{"n_head": 3, "head_dim": 32, "vocab_size": 4487, "z_loss": 0.0001}
Below are experts of layer 2 (counted from 0) of a mixture-of-experts language model. Rows are named router (the router's row for the expert), gate (a neuron's input weights, with its number), up (a neuron's input weights, with its number), down (a neuron's output weights, with its number) and show model dimensions 0-95. Each number is 500 + 25 x the weight over its row's rms, rounded and kept within 0 to 999. Numbers have three digits each.
Before each expert's rows: "comes after" lists some tokens at least twice as common just before its tokens as in all text. This comes from a sample of Wikipedia text that the model never trained on. Tokens count by the router's weight.

# expert 34
comes after: "\n", "|", "-", ")", " /", "a"
router:498539490442542552447488491525493499501471528532484489532487509494459491501495489476492468493556527502513509509498480524526464502487507503484448485473462522478508494510494526500515511483502535512509483495529506489510530482489518520529510535460463502465542508447461509530499468449479468502
gate0:486469500506513527501485501484494539514488458522485506528495488503502468523507513454498510523509523494465502490501486480473480509563531520480518449505482485463497497552546534459480554491553518493510461485495538475542497470497487527482487535482528477501534471503547516466493473527502476482
up0:513504518517488523496472480465442508492492492488522486491475496501510489520477486478514530499542497525547457507467547456520485527491511509559473516520485517510535550448477489482524479501508508515480551512492499516504517518480495480499523431490471510521446537444487500491485497486525493499
down0:507524522471520471521531498495502473507434519503550518496490505445490503502499509501504524480528459525476482478491495465520492517510492466489452530524484480466508464486472466477512527528497472554522511518490497488510487445479548512539564517522501515525474490452508493502478481508498472514

# expert 2
comes after: "0", "1", "9", "2", "8", "5"
router:497500479498514534483484510478498501502485507550499482489508494487480486507484497457519528512498548492539451506483504510502490498488510514478487466514538486524515491496520548473502545486500561551437506497518537463507534467518542502544487499478424498487540499489497524514515497461476506522
gate0:476488540499489521477474523495498529492485563522480481491486550455508482549487510479483557472540471499534557516497503481511470509498450503494433526488511517481497522478478491553494507499490505503484510493516474533495476468480519492544490514466470492491467487494467522485526488465503491506
up0:452504505481552507507498520510520505491473524491499496515507493519521505566472444502497511449491483485504451488506523482516461495506478497472485523487509519511431479465484503483515486537500504532451494544497508477475518472544525483464516485510487517474495495472552512536524505462500532530
down0:479492489509554475508543513524548471538487470504478439526501494501544475478515458488525517491475501501509508522549502518482485497523499470505503494545512469531471518495525491527509508491487465440507481491491469508469512480487517460476489501535521503517497531426532465494514469517506511510

# expert 13
comes after: "\n", "-", ".", "–", " M", " \""
router:525568470508521550482469478518479530496508512542497507498486509475486517514473482505502479492548500491500515524491483496524482504471489489513464452463491507498512506505500491490509483457504513547494494538554478470515507504497516519514520538510475484476578493453473509533463495442490477517
gate0:503506473504504506492479526489526440485510478511497519474456497476494531532479460541513483504509464503479510531557532504550501520486490490506523505538563475539477526507504495495489491503464483495474498479453464422469508511526454508521479494529512498511521487498471482527538491502512505517
up0:481465513482522529506540515450497481506494509473492498449489505468503498476541501496444523523485498515551498472503473512502546507494489478500481515506551505512493540486507489540520488510463524470503465526488522492452464517485518501476539499493475537527495496526481497498508495478536413512
down0:491526511468523480511516517532487509515494528524502484447461526489518576486473529507491515492470538492547574512500499467483502495511516503494481545526542488538499474515547513524504505487459528525525501508499503489494486501466467472532476516504488449521502465497487501481528532468514484501

# expert 20
comes after: " |", "\n", ".", ")", "|", "=="
router:523494482477514505465483514521523475497500502579475459507522498470484507503482450479539524529568534490481480559534487515478491508500497476464497494504474504475491485517494509521474530494503531511455524515531496495563547506496500539492515498513495464501520511490505526524509490449503469505
gate0:528491489532490508531519534486493511522464492509548484475519565501458443518471504491498536467509527507492474490512506483495531419544536546523499494522505458494511499468505517489549542525473520522471499460515504516484492524458502473499493491496530478521504487518487500492472507501509481481
up0:521500581487517508483537528544490502487487475509487519518454488510505485486490474462493502526486501471504468514471509485504473522532474493522498529451504502506479473477525548459478534501558528494492468523488477544503462504501533464488496539481533505490510486513518485469486444522487474497
down0:492487532505505484450474524492463542472497541512473472517502490450466534507473497515487476524454532518507465515517484520551532489501467480507475524490482518486494470532497537503505514490501504499499451500524548505484519513512455453507511452496512458472516530473487521466523471477465513502

# expert 56
comes after: " |", "\n", ".", ")", "==", " =="
router:511517487501535478459495508516520503498487519564467456522508482489485520516458473499498513517538501474518473523510481495510499487499491473521488488504465520509497494510499513512475562472469505574458520515518498451533506523480526520508514500530432471489516507497500495530506471436494472471
gate0:467483498482476486524491492532495508484510490476529473483477479504494493478487464459513493516516513503533475483488514499540491530502535490489527511494582500513516505505496533418463508456496495473463526475511501446486490485512508487571497504476493490498522494501497491493513575538481507497
up0:503444500469518530479485506497460520511466511470492508478503534475504507494519493508472536502516478488506527522513499474441514430561489540510509499518479485473469552490520461528523513559477515471499485504500528509479508480494513525488528531515525548522496488500512503485527467538503520525
down0:422456504493490519476495496522443500519519489510514502472457518518486505487507460441496512478491489464537505506503505468545511465516499509544500482505519482521483509492501498473486488511466488520501488473496487498459475462500463471526554495489491516523518506540512489520502555538497526553

# expert 4
comes after: " |", "\n", ";", "|", ":", ")"
router:528512488488508501437444509514506479499506514575468481512505489456484522508467470505533518503508531503506485557471497495511491533500489486453466514504467522496505492513494511499495532470480548516469488473488502496528506503488543541486509493504504464488532479482492530527471480457535459542
gate0:516515480501502518471557436496532465519499564492519520472534512525509476509443512461492533483484488529529483483558499510499531518492477495492507450547497503491457468514508531475516510513491526479499472498509518470503504498508499505503504492477530520498495515478511512475442485490546468466
up0:498480468552493508454497498493499540503514501503503539459492498488471507522511493467448509468516474435517500488525518518498485522468511497481464487475528494476469507486522449502482491500534497513525449504521525477507565510555491497488491519472469508493495532499496538509525473486519562499
down0:477515456506502517485494527514508527477511430552515503471514500525550471494463471526520512513522539452507534471529502504510469513495502487490495527491467518521506446524444478526493471492491515486496503486469463476511512526529510500528456510518467469480490521525517473512485498466505468457

# expert 19
comes after: " ", "1", "2", "–", "3", " ("
router:514509492483488536476499486516478522514471500581504504494555493482466472501494485485507531486529483502544488493504464481497531500497476530474480471518503523510507490517499511499478540471531552548487502517550505520529513469503466495501468522474435480493555487493479527502505483457467506486
gate0:487531517494527513481533482571476539465501516475466512464522482470506484451496483519473465551482493485494497490509490502452510460536488488509543456524493469490509532515490512524471499523464493559463534504490516476516494490479513523486513507503508511503490555468514490510470500468519495536
up0:509490472539481532487511496510518490490510480530514508543526479551496529524461524513527525450502484527541493506487472509537530485538477483534506503481476506480557465522522544503501494511486461480539521481538548490475480507484487491450521496465520504508510476502495483510505495548530521451
down0:509516473544477495514501469514518506477531515471510489522496492458534476482496492441518518503524516485468482507477492494568519515473485519519521456549483500464532489508465506465525537545489542504490475507483481495508471501484547530506472519515524531510464510481518545544519511496510515462